config.toml
d_expert = 64
init = "normal"
init_std_down = 0.0
max_grad_norm = 0.5
warmup_steps = 200
decay_shape = "pow"
doc_mask = true
Below are experts of layer 6 (counted from 0) of a mixture-of-experts language model. Rows are named router (the router's row for the expert), down (a neuron's output weights, with its number) and show model dimensions 0-63. Each number is 200 + 40 x the weight over its row's rms, rounded and kept within 0 to 999.
Before each expert's rows: "raises" lists some tokens whose logits its average output raises strongly, later layers aside. This comes from a sample of Wikipedia text that the model never trained on.

# expert 46
raises: "===", "-", "The", "In", "201", "."
router,231,241,199,206,211,254,205,232,188,254,151,295,189,161,201,217,209,167,191,158,233,254,180,245,157,160,197,251,223,243,232,200,164,163,161,226,195,221,152,150,165,248,145,223,202,192,151,175,163,117,189,182,273,199,146,194,289,179,172,187,146,227,232,240
down0,189,236,160,190,240,200,223,240,271,218,229,252,207,164,209,196,238,185,239,213,217,193,152,210,242,176,226,125,159,222,226,148,231,233,177,212,149,174,174,129,217,247,220,209,246,233,222,127,262,169,188,234,199,185,166,211,189,206,100,189,157,298,197,215
down1,205,226,242,176,197,194,210,245,148,265,257,181,155,175,243,155,149,232,201,177,245,232,199,290,236,130,183,153,214,177,133,198,188,249,199,188,170,201,274,144,203,258,171,300,150,198,210,195,134,205,233,142,238,202,237,195,144,176,190,186,213,153,249,163
down2,141,145,260,170,178,190,160,195,220,201,180,224,169,139,245,187,215,238,154,211,162,160,230,255,238,226,109,186,228,208,210,220,204,226,220,143,157,208,203,169,233,238,211,197,134,174,209,150,174,204,213,206,219,169,171,200,207,217,283,170,204,241,239,228
down3,268,209,219,124,224,154,245,162,232,212,161,216,164,230,233,135,217,179,231,222,210,165,212,172,205,161,232,270,250,262,180,169,192,188,206,198,195,224,170,190,241,194,234,214,218,220,173,204,212,158,202,237,105,257,173,212,195,239,175,184,103,313,191,131
down4,218,238,206,255,202,239,251,240,166,168,199,203,189,220,242,171,239,189,49,220,193,210,248,238,148,236,165,228,238,238,149,198,159,231,243,197,221,219,216,214,124,220,191,103,215,166,210,266,213,208,174,281,175,231,213,213,194,259,175,200,224,204,275,194

# expert 76
raises: "3", "2", " finals", "4", "1", " other"
router,131,165,202,195,193,306,198,173,227,169,183,176,234,111,235,131,248,130,138,170,244,150,241,195,145,223,125,191,199,197,182,202,202,229,190,203,280,176,206,229,247,175,264,209,263,197,180,208,202,196,246,210,149,217,233,191,218,139,192,256,166,228,165,140
down0,178,177,209,162,223,225,187,170,203,223,230,98,142,239,182,239,233,242,107,145,239,211,165,197,187,145,220,196,132,199,230,293,177,113,235,163,226,218,194,238,220,211,255,172,211,182,204,174,251,201,223,131,149,161,165,188,207,200,223,239,193,180,164,170
down1,213,211,223,217,213,240,203,169,272,163,206,275,156,247,254,226,206,209,240,213,167,200,225,226,191,178,166,219,139,273,212,207,171,155,137,145,127,185,171,234,237,160,259,192,231,142,178,153,210,196,159,142,204,267,177,156,245,134,207,234,184,171,205,165
down2,216,277,95,256,150,139,255,187,136,195,215,208,164,211,223,246,225,252,202,255,199,236,178,231,179,194,204,170,245,150,196,195,168,225,225,242,204,165,63,232,237,132,177,254,189,214,191,192,166,187,217,143,207,236,199,220,202,237,127,83,184,188,283,240
down3,169,163,146,265,206,238,239,221,267,183,168,207,241,164,175,198,158,226,156,256,195,174,203,222,247,166,164,222,161,201,158,177,187,148,275,189,194,173,124,169,234,162,212,192,178,209,256,167,191,254,263,205,227,123,133,217,163,167,264,171,120,251,209,211
down4,151,128,227,248,229,244,102,193,203,186,171,250,224,228,200,194,248,229,169,168,135,247,191,241,157,212,147,161,154,194,202,215,238,216,214,164,194,324,233,200,146,153,167,289,199,227,159,212,178,208,219,224,279,215,158,198,208,243,184,227,194,176,189,123

# expert 22
raises: "ort", "ont", "ren", "il", "any"
router,207,256,244,182,196,243,197,181,223,227,113,162,255,158,154,232,167,207,241,230,190,180,247,130,177,152,220,267,227,195,179,197,212,180,178,139,152,182,190,218,177,270,243,223,202,200,245,167,155,194,195,284,259,214,204,257,153,186,112,184,161,163,211,120
down0,196,151,180,251,214,187,193,149,262,219,237,218,190,191,200,204,154,173,259,190,193,259,268,181,186,220,169,182,204,166,206,233,226,240,183,247,167,223,183,254,203,139,174,249,227,212,238,245,180,273,191,176,176,297,265,147,297,162,248,178,212,102,216,183
down1,114,222,123,176,220,176,212,198,235,201,226,208,160,206,153,299,191,209,209,129,143,216,192,243,168,180,151,257,171,218,207,164,241,151,208,241,237,176,246,143,162,145,143,180,178,234,182,147,179,227,196,157,310,160,180,184,160,165,191,237,228,242,238,188
down2,161,272,159,191,184,205,248,249,224,188,144,190,218,234,194,211,183,162,146,257,147,193,218,166,244,159,164,182,213,192,163,186,260,140,221,244,123,207,188,180,165,244,146,210,147,230,204,146,200,218,216,155,240,136,195,115,200,200,163,188,172,219,203,237
down3,205,183,201,191,136,260,260,182,190,241,166,208,192,191,209,185,143,183,184,301,286,356,167,150,196,253,204,196,227,231,221,254,231,219,148,174,157,207,219,213,188,193,237,163,194,205,173,214,257,245,150,189,218,179,151,151,200,191,178,329,202,170,218,209
down4,155,252,187,171,200,224,183,204,186,173,226,193,192,194,206,156,188,134,296,130,203,204,242,239,232,175,264,238,164,230,203,262,140,131,206,216,200,215,196,206,171,220,207,213,150,251,202,197,210,224,196,280,190,274,159,259,160,265,211,172,174,197,205,220

# expert 3
raises: "ric", "\n", ",", ":", "\n\n", "."
router,200,193,200,145,230,237,262,251,173,241,222,178,230,190,133,211,225,294,179,143,179,235,214,227,241,254,169,163,225,202,185,268,165,242,163,205,174,295,198,185,229,189,312,206,180,188,247,261,186,208,235,189,183,156,169,236,200,76,238,220,182,206,130,174
down0,219,186,189,225,179,200,213,196,203,247,206,249,190,223,145,170,184,276,180,189,189,193,209,253,255,243,239,183,201,161,149,100,169,203,230,218,195,175,182,96,175,177,201,134,237,158,201,219,263,215,197,138,180,194,161,224,174,182,233,195,176,246,192,175
down1,233,200,172,152,220,226,174,210,180,251,200,170,171,235,173,230,180,147,140,235,200,219,179,162,147,223,166,202,198,206,172,159,192,235,137,213,215,201,201,212,213,255,170,196,241,219,248,193,227,254,216,271,135,192,134,173,177,208,116,185,196,230,136,196
down2,173,137,214,139,255,257,213,212,246,274,203,231,185,126,155,196,174,135,224,246,254,198,229,196,191,218,227,164,223,219,208,211,215,220,254,165,195,94,199,149,123,202,233,142,218,253,253,234,244,179,193,180,232,211,217,259,244,185,196,174,211,210,104,242
down3,206,190,109,224,208,194,162,149,235,207,137,151,172,188,240,223,174,190,246,279,212,288,102,166,143,206,195,167,205,244,196,225,257,281,152,186,213,188,190,228,237,162,164,175,115,217,266,266,250,194,219,187,213,223,317,181,226,202,218,208,269,205,202,195
down4,141,205,243,299,109,195,242,206,211,219,225,246,206,264,214,191,145,100,298,170,202,105,241,152,166,124,250,208,141,204,274,221,229,204,159,216,230,157,162,237,169,185,260,203,201,183,214,229,221,217,169,186,229,216,231,199,141,213,173,240,209,227,217,218

# expert 82
raises: " (", ",", " in", " of", " and", " for"
router,213,159,211,167,145,188,188,283,210,145,149,226,261,260,198,183,211,146,180,205,167,247,142,210,215,201,149,216,275,202,243,220,202,245,159,173,207,252,204,167,240,182,143,205,193,264,173,186,210,247,179,190,230,192,195,217,149,244,218,157,205,229,225,245
down0,232,230,191,168,207,279,305,221,223,214,185,151,209,195,135,205,111,167,182,202,234,159,196,199,183,149,164,267,87,156,196,239,180,103,208,254,137,171,212,255,195,227,201,215,186,209,194,231,150,224,182,156,238,197,213,163,146,163,144,203,171,179,158,182
down1,211,222,175,232,250,208,192,204,192,200,213,159,242,199,200,247,209,200,199,204,142,181,294,208,235,193,182,179,193,223,193,170,195,236,236,182,208,227,197,234,161,172,154,189,243,134,173,180,231,201,232,261,169,208,256,227,186,257,227,194,206,161,216,210
down2,182,254,185,192,134,245,171,158,268,102,162,137,159,200,248,230,227,240,189,176,216,204,180,140,171,183,150,198,106,147,146,138,181,246,230,190,225,234,210,202,134,231,127,234,200,222,217,140,230,224,198,234,300,251,212,136,234,107,157,197,191,295,218,224
down3,224,137,211,168,217,239,175,184,198,151,200,233,160,283,135,227,159,112,193,157,184,222,250,147,222,192,219,186,246,126,199,185,218,218,183,238,245,210,186,175,195,181,190,177,191,280,118,170,144,244,155,206,242,208,226,196,153,185,229,211,216,195,202,155
down4,213,151,229,306,123,138,171,190,208,218,232,218,285,145,111,184,270,185,247,199,265,183,239,193,179,189,200,207,292,265,194,199,183,215,243,138,215,188,253,207,226,227,206,258,232,172,157,223,253,171,152,179,202,206,164,164,220,222,277,197,213,140,175,221

# expert 80
raises: "ers", "ad", "er", "ent"
router,123,175,193,193,189,260,197,195,245,221,162,137,240,165,216,156,235,252,249,152,190,204,189,183,201,122,152,235,163,149,198,208,208,199,176,189,166,110,197,192,169,198,247,285,248,187,206,106,132,189,235,262,249,156,168,234,180,142,194,234,190,202,192,161
down0,220,241,187,242,176,208,172,277,164,223,228,165,172,209,196,150,158,164,225,190,172,184,217,180,188,169,298,187,190,226,203,288,218,186,190,229,221,174,302,239,209,265,184,159,292,172,153,228,214,317,145,280,172,208,223,146,180,156,204,259,230,251,219,247
down1,219,175,252,213,158,143,202,191,210,227,144,286,165,180,229,238,260,249,243,171,236,216,216,215,217,234,245,149,273,221,125,201,146,234,166,176,276,250,181,194,183,149,166,197,207,235,158,247,230,240,182,216,188,207,183,157,203,206,228,235,259,196,173,223
down2,204,242,220,167,240,122,224,294,212,252,158,145,238,218,220,287,253,138,144,225,169,249,174,138,197,227,199,215,196,213,181,225,186,238,241,181,144,231,263,141,238,231,118,213,175,143,197,194,172,115,213,259,171,200,264,184,180,242,255,226,242,163,204,236
down3,170,134,180,213,240,93,184,157,215,246,147,235,193,224,248,234,238,211,209,122,270,240,183,243,187,117,226,201,191,200,176,197,179,176,244,231,274,194,213,295,193,190,160,210,133,218,200,188,264,216,242,180,192,212,204,240,149,205,248,240,202,176,246,242
down4,187,215,192,207,189,207,204,203,167,194,238,217,218,232,180,144,219,221,235,221,119,214,230,110,193,125,221,117,198,212,243,194,68,278,222,172,230,154,179,184,135,129,288,215,220,204,283,152,147,180,181,275,228,146,259,199,238,154,208,204,193,132,223,149

# expert 94
raises: "ishing", "ired", "ared", "ish", "ius", "ars"
router,192,176,273,242,193,184,138,284,170,264,237,125,187,192,250,212,146,189,276,212,218,171,223,240,265,275,193,226,161,194,141,208,167,213,164,187,127,116,211,183,153,137,230,298,251,182,180,235,167,198,203,216,138,142,229,210,215,133,166,196,167,116,219,188
down0,156,267,179,142,183,171,223,241,215,201,253,231,175,284,181,249,218,187,234,195,168,219,242,189,178,156,252,217,189,333,272,270,167,215,213,234,273,302,222,234,239,156,132,217,171,210,196,201,191,203,149,217,192,151,212,211,152,244,240,270,182,129,151,189
down1,201,190,128,201,230,253,225,215,174,243,224,191,118,133,265,207,236,198,113,180,185,171,211,267,163,135,187,195,200,228,217,240,162,181,181,145,256,233,168,66,193,232,158,204,183,216,213,172,173,209,204,238,98,226,143,212,230,144,138,243,274,201,185,138
down2,218,125,233,208,298,261,186,212,210,194,193,175,226,201,179,246,165,236,210,209,153,203,258,234,136,205,160,193,133,263,226,259,264,173,176,130,225,126,225,222,241,166,178,254,193,127,191,214,239,248,218,204,108,220,197,179,133,157,252,194,154,200,148,152
down3,178,284,147,169,202,129,173,220,194,230,238,162,149,260,267,190,196,205,220,232,290,159,178,174,138,212,149,145,270,169,282,144,212,281,283,214,237,130,205,113,201,178,144,170,219,206,292,242,221,202,186,196,175,186,194,204,193,201,233,139,188,246,164,100
down4,175,215,154,125,296,169,258,161,224,201,255,215,174,156,191,202,205,120,211,183,187,225,165,183,214,219,188,168,145,229,213,168,222,270,188,153,208,245,193,160,215,213,222,286,125,164,153,231,212,186,233,206,229,243,158,238,129,196,127,232,205,219,172,176

# expert 85
raises: ",", ";", ".", ".\n\n", " of", " ("
router,176,186,122,167,220,220,204,205,250,220,117,198,269,182,204,263,239,202,204,181,176,267,189,181,190,184,230,190,237,233,162,184,160,252,171,175,165,191,270,162,172,212,107,180,202,183,176,214,190,184,161,207,270,242,269,189,148,207,187,197,182,200,215,216
down0,232,149,136,254,175,172,203,258,190,94,205,210,215,180,253,221,205,263,249,273,206,157,225,216,230,241,174,193,145,203,195,230,196,229,190,186,218,263,167,209,225,264,280,179,142,187,172,242,234,173,189,188,189,193,156,211,217,198,213,198,189,219,147,289
down1,186,170,187,214,166,219,256,224,236,208,166,233,138,152,227,164,175,239,227,118,195,218,269,286,230,170,164,188,175,179,192,213,207,145,238,170,164,222,211,243,185,206,177,155,200,283,137,219,203,245,199,152,221,218,203,184,121,208,164,189,194,144,232,256
down2,154,169,199,165,182,210,213,231,208,174,165,126,182,259,231,221,270,128,207,173,200,140,146,284,296,211,124,243,156,140,155,182,193,160,197,177,167,214,150,207,226,206,239,206,244,200,220,188,207,181,160,299,236,272,142,153,244,251,123,235,169,252,165,292
down3,217,114,212,157,181,154,191,156,182,197,244,206,262,240,196,247,237,135,209,213,223,201,238,147,267,177,200,149,171,177,182,203,251,205,168,229,169,218,156,204,234,223,186,168,165,168,232,182,130,199,110,184,169,145,204,215,193,230,190,212,230,225,222,142
down4,194,230,194,245,150,161,162,216,140,209,246,171,200,164,143,233,190,272,149,219,104,180,291,225,197,213,243,153,187,258,156,183,260,257,234,256,241,262,230,190,186,181,241,222,231,132,265,194,181,204,158,202,212,164,209,218,229,189,224,209,175,208,234,182

# expert 14
raises: " the", " he", " in", " The", ",", " all"
router,229,151,233,214,155,167,100,230,194,198,254,299,260,180,184,214,209,122,149,145,242,160,140,192,229,223,227,202,185,199,253,160,137,216,161,269,131,221,202,218,158,208,168,126,273,239,235,176,220,168,164,174,142,200,224,177,173,130,211,208,231,138,224,241
down0,233,181,184,160,222,175,165,199,142,261,246,195,160,238,237,222,226,154,175,116,190,201,208,205,229,185,188,207,160,210,218,189,207,194,216,164,119,281,168,276,181,204,229,271,228,188,222,44,214,226,161,141,217,206,169,274,175,130,301,185,259,205,171,168
down1,249,170,188,165,240,235,179,211,133,187,235,263,213,151,172,129,180,191,244,187,157,150,180,168,144,239,202,294,187,202,162,136,273,146,163,142,174,148,193,243,168,206,118,233,194,210,219,214,220,135,242,187,209,194,129,234,183,176,178,244,213,232,138,173
down2,150,261,207,267,252,202,239,209,187,161,108,255,215,200,148,214,234,232,247,201,213,175,210,143,175,248,181,186,238,241,201,265,133,170,235,262,270,200,226,196,197,139,219,204,261,259,223,220,243,184,198,212,209,141,181,216,209,149,232,127,191,132,176,231
down3,132,222,138,123,169,243,165,178,199,220,148,184,232,225,195,261,201,204,195,139,204,165,161,182,194,191,271,192,174,207,165,200,193,206,171,190,226,216,244,252,130,194,210,205,210,176,171,262,231,213,128,123,249,184,235,240,237,273,221,140,175,203,147,170
down4,259,139,140,182,202,233,222,201,201,158,170,182,188,186,238,167,259,184,158,204,180,169,217,164,247,237,190,249,255,160,176,215,181,148,202,227,134,173,255,148,215,166,191,226,164,207,243,284,172,254,221,202,251,177,187,216,138,191,232,238,219,181,203,194

# expert 1
raises: "The", " In", " A", " It", " The", "A"
router,197,191,188,143,232,207,192,192,158,141,221,168,171,241,238,217,230,183,194,110,252,252,205,202,154,112,176,239,293,253,214,228,181,149,232,212,190,259,199,231,173,207,197,259,230,135,140,288,178,241,124,258,198,177,216,221,200,202,198,168,180,172,203,179
down0,177,210,239,222,213,198,193,210,168,216,211,189,300,235,255,132,107,213,176,218,248,201,201,137,203,191,247,223,168,245,203,195,116,220,240,174,273,146,203,196,178,154,207,242,176,119,204,226,113,213,199,219,211,112,180,205,229,90,181,205,278,195,236,208
down1,205,175,313,189,228,257,247,198,186,222,213,166,270,210,216,165,156,241,213,219,242,224,187,244,197,211,205,161,180,269,201,267,222,194,187,213,199,182,198,148,222,190,162,200,255,230,150,107,177,191,245,190,184,225,173,156,123,166,179,238,204,262,223,211
down2,172,139,191,230,232,159,253,175,222,227,153,227,176,220,202,184,177,228,144,246,274,188,171,135,235,163,213,80,227,105,293,139,142,279,213,219,180,213,180,210,214,191,182,254,180,220,224,213,246,155,155,224,230,243,171,176,260,193,197,245,199,142,250,234
down3,167,202,197,189,191,168,135,190,200,143,187,186,221,195,267,215,251,143,203,105,189,229,262,261,194,181,176,259,171,202,191,169,153,200,224,243,199,230,184,148,224,155,230,218,229,199,168,160,121,166,183,185,224,237,223,199,177,238,160,264,179,225,172,223
down4,197,180,281,171,213,176,183,197,254,175,175,141,210,216,172,205,204,130,187,246,153,149,259,225,204,167,235,195,215,196,231,172,110,199,194,194,230,232,219,247,196,140,178,223,260,219,200,128,223,236,198,170,202,204,206,189,179,162,142,182,182,199,228,246

# expert 11
raises: ",", " (", " and", " is", "\n", ".\n\n"
router,224,143,174,206,253,213,212,227,107,193,232,232,217,193,170,174,229,167,171,141,289,235,170,207,158,164,186,166,296,197,213,178,199,245,177,144,272,141,110,220,199,199,164,226,226,177,192,180,239,195,259,204,193,212,133,211,220,207,308,244,259,174,187,182
down0,211,218,223,190,162,119,126,229,180,266,156,191,116,171,182,269,192,178,226,246,215,220,114,180,146,206,201,123,144,187,248,192,202,212,229,241,243,223,113,218,178,203,252,137,211,220,248,226,166,128,158,152,168,211,168,227,227,250,207,199,208,168,195,229
down1,214,256,198,155,170,278,143,239,253,200,265,185,250,209,228,242,188,192,166,210,205,235,178,170,195,219,244,204,272,177,201,192,257,230,178,210,147,207,257,223,237,119,146,195,207,149,160,185,213,152,248,197,138,270,194,242,191,193,278,161,163,230,176,205
down2,195,135,301,271,214,236,227,173,227,157,248,205,210,210,243,233,119,253,233,172,235,134,179,226,183,200,236,178,204,254,268,192,253,281,119,220,194,227,219,265,248,247,238,218,117,186,194,254,153,235,235,225,199,112,183,173,212,161,229,248,206,204,225,147
down3,132,179,186,162,162,189,178,189,96,210,156,178,232,224,141,173,102,218,207,234,190,189,259,208,199,187,188,145,224,226,160,194,227,166,234,136,132,211,171,168,132,190,193,189,303,178,200,147,184,164,116,261,176,248,291,228,200,163,177,196,251,197,229,159
down4,268,166,170,176,186,158,182,160,152,146,193,205,135,239,219,159,123,245,162,167,211,231,243,192,204,161,138,142,184,177,202,162,271,290,209,210,249,158,188,218,173,224,230,231,171,207,186,252,220,130,166,207,113,269,207,234,177,190,161,274,279,248,230,209

# expert 50
raises: "–", " |", "-", ",", "\n\n", ".\n\n"
router,213,169,197,186,218,207,86,93,146,198,210,150,170,191,164,205,194,190,257,245,183,162,227,157,195,185,207,185,167,200,184,206,142,256,221,188,202,233,159,189,251,163,259,207,241,210,153,256,184,209,188,253,239,232,247,188,172,183,150,190,149,121,206,246
down0,143,216,231,108,220,160,193,206,193,214,223,259,214,130,225,231,213,221,154,204,176,195,211,183,179,141,162,179,250,190,212,184,125,178,140,207,225,208,197,218,275,165,199,205,243,252,284,266,220,255,237,172,159,224,185,249,211,152,202,243,230,280,130,139
down1,209,219,293,340,180,184,237,205,155,208,222,166,237,164,218,220,166,231,200,166,147,234,232,233,234,161,219,253,211,196,157,221,220,233,192,200,147,217,189,160,196,152,124,215,177,241,149,146,251,264,113,145,248,196,198,239,132,203,235,266,200,206,226,212
down2,127,224,286,194,198,179,172,182,246,164,192,115,238,187,192,286,237,197,247,210,210,217,172,243,193,200,274,229,204,243,152,193,222,201,205,120,203,190,148,166,165,184,198,298,255,126,245,225,270,246,223,245,110,192,204,175,195,166,191,195,174,248,159,224
down3,266,122,261,165,214,206,131,204,175,155,190,126,226,281,251,266,172,149,220,168,228,208,257,196,218,177,244,193,220,180,139,187,135,153,153,149,258,122,238,207,225,231,237,268,126,115,173,192,187,152,183,200,187,171,207,237,229,176,267,231,171,161,180,240
down4,147,224,158,186,193,190,212,231,204,195,203,187,253,144,174,122,258,209,207,233,252,200,139,146,207,213,177,158,246,199,240,164,186,191,253,201,177,160,241,221,155,230,160,113,168,155,159,170,106,131,245,255,224,158,256,222,226,149,211,234,239,175,216,229

# expert 5
raises: " of", " and", ",", " with", " from", " or"
router,139,181,186,180,147,207,98,204,173,210,177,204,235,194,161,215,225,208,173,158,239,193,165,125,204,191,123,289,241,151,257,251,261,188,224,205,201,164,185,229,245,198,192,123,149,157,237,258,247,169,215,233,222,207,202,203,130,158,186,192,278,170,216,152
down0,213,250,189,216,292,160,263,177,170,179,204,117,229,207,195,168,181,206,170,187,136,207,218,210,241,222,236,149,136,221,122,235,241,148,194,175,214,225,249,187,267,187,141,153,198,209,258,159,149,220,177,135,226,216,204,192,187,241,182,217,184,159,199,130
down1,233,193,154,230,224,205,170,170,105,217,266,201,186,229,191,235,242,183,172,197,177,285,205,205,138,236,219,293,280,242,249,161,131,184,200,199,177,147,221,222,182,209,151,211,207,166,181,208,179,204,209,90,235,232,242,194,247,160,219,158,176,189,200,248
down2,162,284,201,218,183,216,242,260,201,113,275,196,152,227,187,187,170,127,176,174,167,215,177,214,153,192,180,192,151,129,236,239,220,255,164,139,224,146,237,248,215,182,201,185,183,234,233,172,201,265,186,236,202,249,213,219,240,220,163,211,238,195,207,285
down3,227,194,193,218,196,215,200,223,159,230,188,200,282,137,160,165,239,225,240,176,169,91,240,209,286,201,273,125,260,197,131,231,202,154,168,296,196,299,123,165,178,233,173,199,156,230,230,241,218,268,246,218,190,203,185,237,228,150,226,170,183,127,204,257
down4,258,134,234,131,216,134,164,209,187,276,217,185,154,167,220,232,260,235,145,245,221,185,269,198,155,162,222,181,193,235,221,247,181,249,216,226,194,198,233,262,183,211,131,158,254,174,259,259,223,173,228,212,189,251,236,230,296,215,251,187,244,199,182,241

# expert 25
raises: "|", "17", "21", "197"
router,200,237,200,110,251,240,174,232,185,283,157,172,144,202,164,204,125,242,264,191,213,119,217,196,152,228,191,227,203,129,198,215,199,100,219,211,198,271,158,125,140,146,163,189,159,160,217,212,192,139,194,221,116,131,85,203,211,176,195,197,192,202,126,213
down0,240,219,240,224,222,196,251,191,190,261,188,155,188,147,225,215,198,162,214,140,239,240,154,220,185,244,208,111,233,164,223,237,214,230,190,174,217,302,163,173,254,82,225,154,207,255,202,180,211,160,160,211,259,215,173,201,265,196,174,311,220,263,183,179
down1,158,261,191,202,186,261,167,176,172,130,208,194,166,209,114,201,139,172,256,167,203,212,228,157,249,162,226,149,179,213,194,206,132,183,168,189,179,144,173,260,134,204,206,248,192,161,194,199,181,187,237,249,91,186,272,236,186,181,208,137,223,268,201,156
down2,133,218,251,148,202,209,166,282,137,159,234,220,203,266,217,178,210,143,192,206,243,238,196,322,235,127,109,238,263,199,140,213,249,183,264,231,254,234,202,226,230,110,150,155,205,141,160,257,175,165,196,240,178,228,140,190,229,193,213,132,246,275,223,231
down3,171,197,193,189,155,209,244,236,225,168,232,195,199,169,210,255,217,123,159,176,143,160,136,120,189,210,121,161,147,143,274,143,159,127,244,224,198,152,153,248,162,251,145,239,255,163,205,192,174,203,236,139,171,206,164,153,150,265,117,253,214,203,208,257
down4,156,195,209,185,161,110,209,263,183,205,194,255,197,163,239,230,172,167,212,252,220,145,213,174,205,272,259,219,213,187,185,202,146,262,173,103,186,169,227,173,220,205,222,201,196,137,246,189,160,143,192,192,198,233,214,313,202,231,168,169,205,169,226,249

# expert 28
raises: "=", " |", " |\n", " she", " result", " best"
router,198,140,303,204,168,232,190,213,209,187,168,113,278,184,191,256,198,140,158,138,245,236,241,180,207,219,198,195,211,215,172,197,180,255,168,229,183,221,201,219,187,255,208,193,248,184,195,221,256,221,167,131,220,213,254,220,170,136,206,238,185,183,149,185
down0,229,194,167,222,191,167,196,222,193,157,224,128,215,146,192,248,204,229,168,218,202,187,209,180,193,170,162,167,161,184,196,189,147,223,153,229,262,206,129,259,237,188,162,168,191,248,234,192,240,274,179,226,193,270,230,157,233,152,95,162,193,189,209,135
down1,145,186,164,282,155,235,241,167,191,147,247,261,218,182,253,233,203,185,250,265,115,178,191,247,200,188,264,192,142,161,174,231,229,256,154,211,202,199,203,89,190,200,236,224,150,265,157,274,210,234,187,209,218,184,161,189,207,108,230,201,236,142,216,172
down2,176,210,168,154,185,198,173,206,243,276,225,218,273,200,135,167,179,174,303,175,168,218,195,150,224,133,170,198,213,179,108,231,215,207,212,167,205,169,239,150,147,240,218,263,186,235,256,113,234,276,224,222,215,142,185,158,178,238,158,196,185,159,182,298
down3,192,207,144,233,226,218,219,120,197,197,220,326,194,215,184,182,123,198,141,237,208,191,219,175,174,168,126,217,203,190,163,207,216,268,229,160,197,119,193,175,249,247,224,175,221,139,163,186,271,236,262,203,198,189,195,187,193,147,174,226,220,191,184,279
down4,198,170,173,231,268,225,177,214,168,173,148,217,143,191,194,162,187,153,246,150,181,213,180,228,245,244,242,213,254,112,241,217,139,131,208,252,145,197,148,121,189,214,226,198,130,205,229,258,200,187,195,198,177,197,184,143,238,223,158,167,188,204,190,129

# expert 27
raises: " their", " the", " them", " a", " ", " it"
router,141,144,219,222,179,182,177,245,174,244,188,239,240,154,218,148,233,258,157,249,180,255,202,187,244,151,273,212,222,249,195,132,146,178,227,262,123,196,180,188,188,215,191,166,248,236,129,200,268,175,257,217,195,216,224,294,160,228,200,278,258,267,224,270
down0,118,203,227,197,221,121,115,278,184,220,151,225,170,194,211,145,284,244,159,135,181,218,180,188,229,237,188,224,296,215,192,149,231,235,231,245,253,231,227,265,157,215,141,248,166,158,177,165,230,142,237,292,217,245,259,195,203,206,271,181,198,168,195,119
down1,232,190,112,168,209,228,202,199,210,160,161,205,225,211,202,171,173,163,232,152,250,179,197,184,192,170,128,180,199,182,151,246,214,173,173,145,170,109,241,197,201,232,159,144,130,251,181,204,201,212,245,190,221,237,209,226,214,137,201,224,147,214,201,140
down2,262,231,173,204,221,176,206,230,193,246,260,199,228,235,251,181,226,200,225,202,199,221,215,214,157,165,242,140,206,186,235,189,165,150,219,277,183,149,256,244,137,167,255,217,239,219,195,199,150,183,232,234,187,240,221,184,236,163,183,170,211,262,216,203
down3,182,189,200,269,254,244,228,276,183,218,178,210,165,159,154,141,133,215,243,129,203,258,181,274,221,209,211,174,165,141,210,242,212,164,222,229,122,214,163,166,144,152,181,160,164,154,239,201,256,225,226,165,167,204,225,182,141,287,201,219,202,231,195,162
down4,210,212,202,205,215,218,196,236,160,208,160,190,165,192,176,214,236,186,270,167,205,216,126,147,232,240,265,194,155,157,211,151,197,209,219,155,197,202,98,222,252,196,276,210,287,164,208,148,257,161,320,206,316,207,172,190,226,215,204,234,226,233,168,230

# expert 37
raises: " the", " a", " their", " several", " two", " an"
router,161,165,172,152,196,180,135,175,203,216,132,184,278,169,209,247,223,237,175,260,215,193,180,117,239,186,216,162,223,180,200,138,189,208,240,203,214,180,203,101,220,155,163,165,205,237,207,216,227,135,218,176,166,217,227,215,191,209,226,215,219,187,231,189
down0,243,158,163,254,247,205,156,154,178,230,185,208,229,263,217,193,235,170,166,200,134,178,165,161,139,143,143,281,217,165,125,182,218,200,138,252,184,243,159,206,195,199,228,238,194,253,196,219,219,194,179,201,132,189,201,216,187,198,214,225,250,146,290,305
down1,221,219,173,185,225,236,181,242,187,201,151,174,298,241,243,190,201,154,200,190,209,281,223,169,194,179,190,208,249,230,142,243,238,225,184,233,222,213,151,245,144,199,194,255,264,142,176,237,321,220,227,217,176,249,215,169,232,254,207,141,169,154,184,218
down2,201,223,149,246,129,190,234,151,240,207,206,251,255,249,212,234,196,183,179,200,195,263,184,200,194,189,257,166,164,159,241,269,155,225,143,249,206,123,243,191,198,221,148,190,238,173,101,195,154,256,219,194,179,158,177,242,180,192,137,218,198,148,164,214
down3,141,186,175,197,167,238,211,256,218,239,204,158,242,158,181,202,210,209,197,222,201,161,203,203,229,205,165,175,171,225,219,200,81,207,233,169,245,209,192,184,177,207,179,259,183,133,224,306,153,149,220,177,210,170,170,268,205,132,177,166,156,173,158,214
down4,211,237,265,140,137,223,214,220,182,218,218,231,200,200,131,270,186,222,292,268,238,193,166,145,165,153,248,224,196,181,166,178,202,167,207,136,247,267,140,217,235,307,212,161,236,245,201,141,239,219,168,193,182,163,172,219,138,206,181,133,192,163,176,175